{"experts_per_token": 3, "d_expert": 128, "balance_loss": 0.0073, "norm_place": "pre", "positions": "learned", "parallel_block": false, "init_std_o": 0.0408, "init_std_down": 0.047, "grad_clip": 2.0}
Below are experts of layer 8 (counted from 0) of a mixture-of-experts language model. Rows are named router (the router's row for the expert), down (a neuron's output weights, with its number) and show model dimensions 0-255. Each number is 128 + 24 x the weight over its row's rms, rounded and kept within 0 to 255. Numbers have three digits each.
Before each expert's rows: a language model's description of what the expert responds to. This comes from a sample of Wikipedia text that the model never trained on.

# expert 4
It responds to: List connectors
router:144114102101101136118162110133133107126160129145130143111141153133083153126095136096118163106074152123135116125129134136175121163153150150125149151106129093142154095154122090140113114136108163158146120081171121111150134138144142125146114157125161115135086118108129193123134122099138083180142093119117141135104150104093116093168117108117136113094125161125173126077167104126116145124116106158154138154140121163116155143111108119150133151142151129117153155074139092156100087111111116104122127103153110112131124155140143105137171150129134111111105155146101167166110109147128137106149099118122093128127141101160177110134138109144110095133092160131118148132109127112140119123183186089158146084153113139072140098083138135180112127158137160123173088114127126130089154100120119
down0:112099122141135131124148124089121124140163153137113137121145149117134122113098140134097123120138133138100088151105101096121123124116095097187150133079103156136146163125156129138127110174103090115147097129094101132120160068144153107155121098167157119127084088136088133141148085120143119100128100106138116130159125133101107081145101161154105134092121159098173075128143166109110108154080116154096191136106132145131120197148094109117135165069144134167145135128112148109123104156113140130114132176155146082154169095139108132165151170107129150101162109148139119154119140127128129111150150091127084164090135151145174155133090121128102103122155126122128142155126142158158132154103096123141139091140109159115109115108109144147144114107131138125113128116136140105156101127154136
down1:129129119144142153121098118125085135107149129130177090087134127085147168124143127086141165150151095113098177119112120129114134104117106095103142128162163123133137118098114128124126103110163117148092128160094111177135099135105097125114113146109136128121156112134132094105114165156116167052151133142141114089107147147160122093145131180125132082167138127123109139144124121103157101119105118115121107118103099110130084082154149167153154084127117178129125128168135130062135149148146141152147110173159144147113110121102138096166126098100131116146173150152127150093097165130142106085108159128144146108140089134111137110093136163129094120125150088155186109150143138192162121111132115135133133140156108113155175115151119136105117122107138130152107102116146130102151126133141122
down2:134175116117157125111100121144153121149161124151108078130140132127162121168126110131150171150183128144145103140134097149142081122121141132143143160125144159114147103122121144111096140137142115120080143107131174119118102122115095124146123137175121095125125122152124119091136147126150138162103102122095127121122138145128114156137122165093119127149141076133140116155160102129101127116147141102139097154094131195116098102141142158157159112075136098099134121099129087152151100165153155118058142166084158102110110105122099105147074093107129179139132114112150170107102116103155122149145152092119161153092132115132110102115073126124126158146138147144140141169114150132138137127088124113125139146140150144118105136141103153128144161146141105125034134133139116157148179123113139
down3:105115119146175094129129116146052107136181125162183145127081115159101121123170158090177089138105104142126123099117115181162123142097121165127140163117124140113143091093149124093132116114159146133117128178109156158137167134087099137153104173104118093105121125129156132139131143139121099187125119084125143121114104108124136092151124074107119100112130145140148137145137153143164109152102109126116114123127136129124136130157119114164095155137102124159104154129101135131092155093144152133093170168149132134107148119137128159121137102143104110128153172117132127159077166152132147117163129092092073145137158113146146138160123121092143150160081084109132177145151124118131100128138084106114148128118114128131119092109139145132160115125143116123138103118112150130141118095157110
down4:091147155125139126118147138145134127104146109130132102169096169184188116138174133124165131120120106174139071135134174128137152137087124136127116108146156154111125112146118156129150114138117113157094120150145108121086153176138166116128120159104104086115091139122143126105159142171131138098154128130157101134132104079114148099150100087095098158168145142115117130145137123138065157124165132148162144105117119156115108146115130123094133114136170108091120134170094133125048122118141105108152115146115149145081117134168169097165121123125133123122116162136158113126119156142142090092126098122136133099144130148159137141133132110160103123120155143107173081123100133123111062085136112099118106098154180118126101131140130103155114119129134165100133108145121150154127101138144119
down5:157166132126089131119100146130153146122180121128106109089113118128106107117079109124125146141136198110114139119160105135165131133161157120107084081134112148150134127146121081116159154105116137172136095131145128162171110112164141082154098167151145114111094087102155072118131093113139142103153115103130127129145139176151108130133107107118123155156128134134185158104103124140160126078094188145097124117137139099139099088140132124155183110120112108140120163124083136116095125147141100139087129120136106105108137102120102086113117139146079121124159157090130098170128104151111130115109159135156121124173129161111189105113131121105153115153132123160153139132123126142129121129132167121125119111090153134106115153136125163113121150119178095115125115112100130129177154143113120
down6:119115116135126066110110139201089107148150169112085107085146093153152173149149130117123123109153086135142112121094148137123129144128119123172116127163129146110124136111092139155107134115126123075122116088128129149104103109106156176126122128133103128159109090117123115154107116132139137097169128146144156116145083154145121131168122093133146161114161159142139104158139130123148132191139105144139117097126117143133103154096109109107162154124075142129189139141097152098122120092150125133137118127106126137067124138121121167114128168132127153133122119179103103128148109143123104119154179108128144076133103173108111156178151138121103119116160106107089090106141148113136142165074136138091127142165125130149118122109143118141122154182104162141145144075107139134112129098121115
down7:131151146150108101138114155146122138150135141124100083145118112117140077119157133143142126119123125077136141114109124085076139111081125088120142109111182093157159114097134188143187137124115120132110094099112096112111108112097101160110118155115139137162121152110105112135155114137133126124127158116105143148132108149145122128086125120138142143148138130123138126117154121103144068168157172129131158128103156121127117132122116101119093186129099148152146112103122141105106158156173121092114149115109166167086087104109142058159106120093140101128123171136142176122149115136167100135109130104171155136112103135105124106129137132144091140106174122144105107104120182110131126155137162141131142156137137120125158157089135151134096108128149159128090128138123167146105107169102190
down8:120132157093145165109145086101117141142145117123154108124108123141115117095117128119146114136132098144104112080120116162106132122172101158125147107124123156089148122131109126098116122094149129117186095142130061139130114110164117124113157146136108122139103099135117145185144167142143123116123119118155109102164157126137083108137120150147135112101114113138150151110151096097125154136092143146158130115108121135138114080209140154151156150132133160132097150166121136131133157146120115112130153124115090075151083156180146127141136154141132160165138078114149120164108110123112143070160150095146166106105143183143131114128106148131115140114093136133138117148124122128148120128133123073106148088095184151155080135151098137137105148115079082118153108118120106125096119103177145
down9:143157123133118139116144128110126079157150147148146154105135107138093077135095130111131135132126130113084142105117164155124186128129163125076105135114098098138110101151135111105118140114152113127161112149120095123169154139135103142062116141147160087135135141102135127151122123124145156102130171114085108149111155120118117124082110131167128160106129165103115158135090162117131135124117076140107117135099156124116143130123090146095121177134111154128157167148131154157108145134105105123149117139078122166108134136131117148074168151090166087115145110157135164123122117064172163135118108149154140135142125105110137157106164149109163130130162124094126101087109142110155137136110125133134130148175151123134131144125082155156131116135078083134146200135124106123120122112070138
down10:155117090123146131178105177124142140131157115155153125109131164133114119104101137149093118136114135113131123137134154167116086142127126126091110112113158148100103124110126095198126144092146108143112099137127133134115152140124123142159121172111151121157131134106119081123190114139166118145098113094148136173114093132110104155123122152088131138166131064153107094149104100074162120114105148096121139103137146112130092104132139127121140106156127091136144113110150121184150150125107108163132118107126137091140166123153161093094168127093139151140109152133080084129124100131097093092132137135145196125115092112088153128141134149131144116080113151149102150139185148138103126111159111121123120147116160174111096129105133091151141098120122131165084165138109122119138156121149141
down11:100156115106123100109114125129154123115136116114133148143115098163131107105144149141128101110178116150144094121129153163126178123187138130190127169147153112120143146133079124142154084103158118149124119124116121131161109142164151141105117111126116115100107084147147100172141094119113167108103136115086135127139147114146124130107095125144152136140141138149139129132118141135145121150127096155166120095165116170152074208091142148112118159109169153109092101165108126107099142116148117106128123162107103109110119149109100153163144145134132153134109126095139175052126117143079136091101123163147139111096173125137104154125182156124143106151137098157154151151129098118167102091136124112124125101099132122166109102094105112108107110093145146123165144169111121104107123119131119
down12:121150157139136117093138111130157123150152098136179103157111116127126151107124116109093163157125151102090133118148139093168158062105153134159113096143112084103163104143113163187139148087131122104121124100131136130117149144118096121096106133138095121122103164093129127115146091134130127134163136110116110094147148135162122081115113128145150110109138155188121094157113095127155156113093127164125128139129106066191154115121136116134115118140123099141139126149144110140104168176116075150119136158141134175170147149136116148099169143125138130118153126117126121136128104127133155120158133078087124101119120154113113147152105108139119121134196117134137145064157097142149145144165094095136117131093137126125123145149096127103118102111076128134131097126094120099183120124156111
down13:134135158129150117103068103150101151109132135093118099139167086118106079128103100125127120082134160168112120110125109109150122117095120118179112068134108097101143179158129167098140149116113124172103135144155136154096103112112135109102132153143115126104138100144162133101122135120138138130104111136173173141116139134141123130083120086086132120096139099148090169105122158127118131180154118114135121107163159146145158142151101164120167143180114135117121105143123133128164130150137145096129145127132106165158100125157143087133132111130099065163152091143124153135164112113099115134126122139143123158108115149110138117095108099150121108102167100117148116088148107166100192119126092162103152139112145086143142146119149095101086152136117120142167107114162109152128118123150151
down14:111166107128153136135103084118129166132143160155158106152175104107169148139126137111155113093160147125076089122113146160125123135134174142151106147099122113154122111163121153123105135160141128092110112118146132146105121113094112143115145168140142103097092146140144108137145172143159094147183171103121136106109126122116153103067120144118093168150133131117175119132150107134132117096126126118111142144142148096115108112150171153122134148151156125154104085145143130150065072151133142149108076093160149138119111105193112163123092139144105143127097108119167112143178083145119115150092097115123130136138153116132129146089119123119131094134120106120202143126130136123107158109117100108151113131101106105120126130118147116180113150132122117117113132087121111100107160170097103
down15:137138155107129079148143134147133123174111140152105106097140131159111156170119117070137170116105153146187158138131149153111136142164101160124111095149116114116167148109120102136143192094096092158130101141151133167118173130100139124150086095071130117142132128103134148154148121132118149137113097166117074104170126140127166116158110089123114131170093152110141101099143094122136121136145070135127089144093099139109144137127112133141125156073153076089172121140134142181100128073144145134184103149147119135140103132124129111129114123119123131151158158170131128142122123168113135142173134144123125121151122126111135132095105127134114106145133137116120140121123130099069103129130089123095128146144117146160106114146139108099152131139101134103146142104056124140113124133147115
down16:134164133148145138087146073131113142125105153157151152163152149133132142133127102170134106130127110099145102118102115111088092138194093120144123147145123167111132120085135175123115148124111128123150100101097115113106129136118130143126123137129124170116103147091138069127145150118156126115117167103116163112117133108128088133172154206116115134175145100089109101158082144109115150085125158097125119108131127147138112174137130109120107129125106153148065117158069123130154102114143133118128157133143124146143095091169143103124099118137137158120134081178144157081143111149103095153149130125087128128143118125163165165112113162138121161126132129130133107128125139168118139138184098113119149101164145150110107153080151131109119159121116091124110132142116091141148153094165132
down17:140139153151120121105102150134127122123100155133113112116162144085132134162157128128164086095108170128116123133130129143104123129160121175134100142136096105101120139144131116102130170108119112141121167110087122116123140129104162142072110102110152151107096145153087100107077152118144132145152110098131121152116133114083099093096144132130107143142159169099101098115148139125131183151096113145142090099137141120110119144153171086138120121138177100106127122143108135060152151101152111153097146151111125121146113109147144110130113116117113114172133136136142151167104159201172137110089161123119114147116113115128125108112176151168149102149104118137125093155107123171143107126152102169110102109153147176129178095133132072108168119142142088138157127093120113162139152142148132
down18:145164110137131168131095109147128143144137145083133135091152137149114110158138090100115133106151090140110102126117083147163110124141121146099128160081117118147119097140061147182155126089173141111105152140145101103154164124178105131115126134139124127143101160124121166128097115147144127126129135119089159129141162128075110146136110115146138114089148129124174103149118164156099122177142085146092114114145091134136071114085129156101162162121145139136127084123132116122119125087111142099113121118217112123128172119156121137151132108128109140127120156117146098185158114105122121134110116118121111127172184153140140136114111149121159156163099108131103134144104163110135109138156106135116147153164104148148117159104119154162145144112147115101140110136103120080141095095121115
down19:101127136126128174119129093124116142154144125138111131175115150174094101107147083076123130123083132141121142131143159109155116129151133150122081147099138132099121115125101103124140088154107101157109145120135150096173153124127169166127096146136188123081111146127110127132129124123115120131118118153089148115137107142100138123151106099154078105110119153138171103161076157145128143122147135118114118103155108156135119115097126165134153117141140083093135142167132127138125107138163089118098117107113130120148151103129122112098108142118163108137140124176132180147163135124119103127170157129092102119112146152166162124142144127121163186102077170133147119121111080155125108113113154046122178104091133118117151158127132131104172137130159155119115120118136088126143158087113155
down20:131147088093163069157155130168106094124116094142120136091147108139143135153142138115124127147153137138113127095119124103135150129129165143184156102123156121123076122117148156100114063075113141139129099080138159111166097130120150153145126108139106129153155165074173148157121123121162125156107143107078106119170111102136149112131122189135162123113125147128139120126107132127128140103083104118117189182105091122146157108171109134131123137142141092132158123127168110098151111104125135111147142133156134120121110103111154104119137131128165119114155127112132114146115142121121111103201132119152125179118142132170160097136123120133136145150082129102130173130105129152106117101100093133145129067121128107113124131125130117113163136098154115125103185112131149161112116139131076
down21:139121156097126088152150157136166173114133126141125137136136107140138116131109109170085122121118127108138178113097077164116129139095138131172135100150103114131147135144144134106113144188127158125108154132096122154132129137187154155134141077119176144147148125136128136150177122140146160131127149124122157081134121143140137109134115117153119186146154186126122148103113100122121109149103123123170091102121140125140143164115097140083118133089115072106090112118079131136123136090093150110096107112133113126151103144158157089117084147091158096131129122149125118139105117194095138118112128131139118122125124082097139124136147108164121099120135075104120176116149065144094114096125126161114124171114147113099132137112154132100144124120145163071133160128127160133120154146130097
down22:080102080143161128123104108138134098144074145098155125197090151095149121129121113112184102145066124125140117133123101111131103139126118120134142174112106117126147101152150102079175125134117143129135112162120149121140102151142152092142125153151116173121164129082136138123114116144117145109109112104106151121161125140135133143172141133133145163095068136129094116135090140119129096125178109113169130152129101131134166113107134117148129104128126151138113124123126118168123131134124169124107143102079125157122085096122112156113137103079145127147106155114154097128147133085111122065157119136110146106131088081149161143090123120125135149106117112176149113142161124171129134148114101128146147137083102123150074139131131142128136074139163138114121132126112145153161157150139189
down23:131110147124098145157146133163098086172135133133130115135108135108140109137151135162123095111155146124113111104108132125095103111116111116175138132132116079173127080108144172118164154161128115131103103108072117115117148100124095122070137074133119184147081100120144118118112093143122131134123141129148123170153101140127113132132094153136131125113101152130108126165101157125162130091115105200134141159108151101168132122133090133124111129106154122100127161131158103081131105153160093106154109156158135113105175111156102166090130167116142124175126099159101163148142117133169128159145118141093137107132129159081127123130134100107153109112159126110143110145155089098133129149137123159119091186111117141105129117107127116116133101135141124191127179130115176141140143143133148
down24:110143118114150130095098121124122171155124153179130107091134154122144152099142096128137138139104138116108102115168106139126131123109102150110119166116115097107163066145117134170133149118109115101113143141120152170152108115082134104130115125136095139163150120147115138125125102108073136091120118130096115091080168128151118129181127131115118104132132118091165091074128174117157174100142114180149168126130115100091142157112106110148132090125097127120143166133112088163117124114107135111068160112135131141092140144131129163136155121165123116105163130131140106116127090120122103105125164168138082160127124108136135125146112123145124076112165171098086140158179086144116150127097150139146173092154128136099140148151098140121101138143150125096108138128123113147167107160150106
down25:120167115158137133130145171148151108148118101143145139109125109121131141159139138165129105152165149107113143091121136153142139113122152098123096128103103144116156097159143126097137133114153111119147129129142132145072127130138149089108182161092106124132138130108120141147137119154124134119124200136161099075113079139179132107153100099180138157145145127115119082128128121169169133127178151104141133142169125113078100155125137109109127132099072131125132150170127164131148127155151126153112168146077100129166107136113102166090156123153119117135118132110150088097108129120131113092122083123106146095131133092124123163142121100155079099107153122115127103128121097142131129106125148133187131132128118126141150174096141154105176139109060114084132122109153101115123098106114158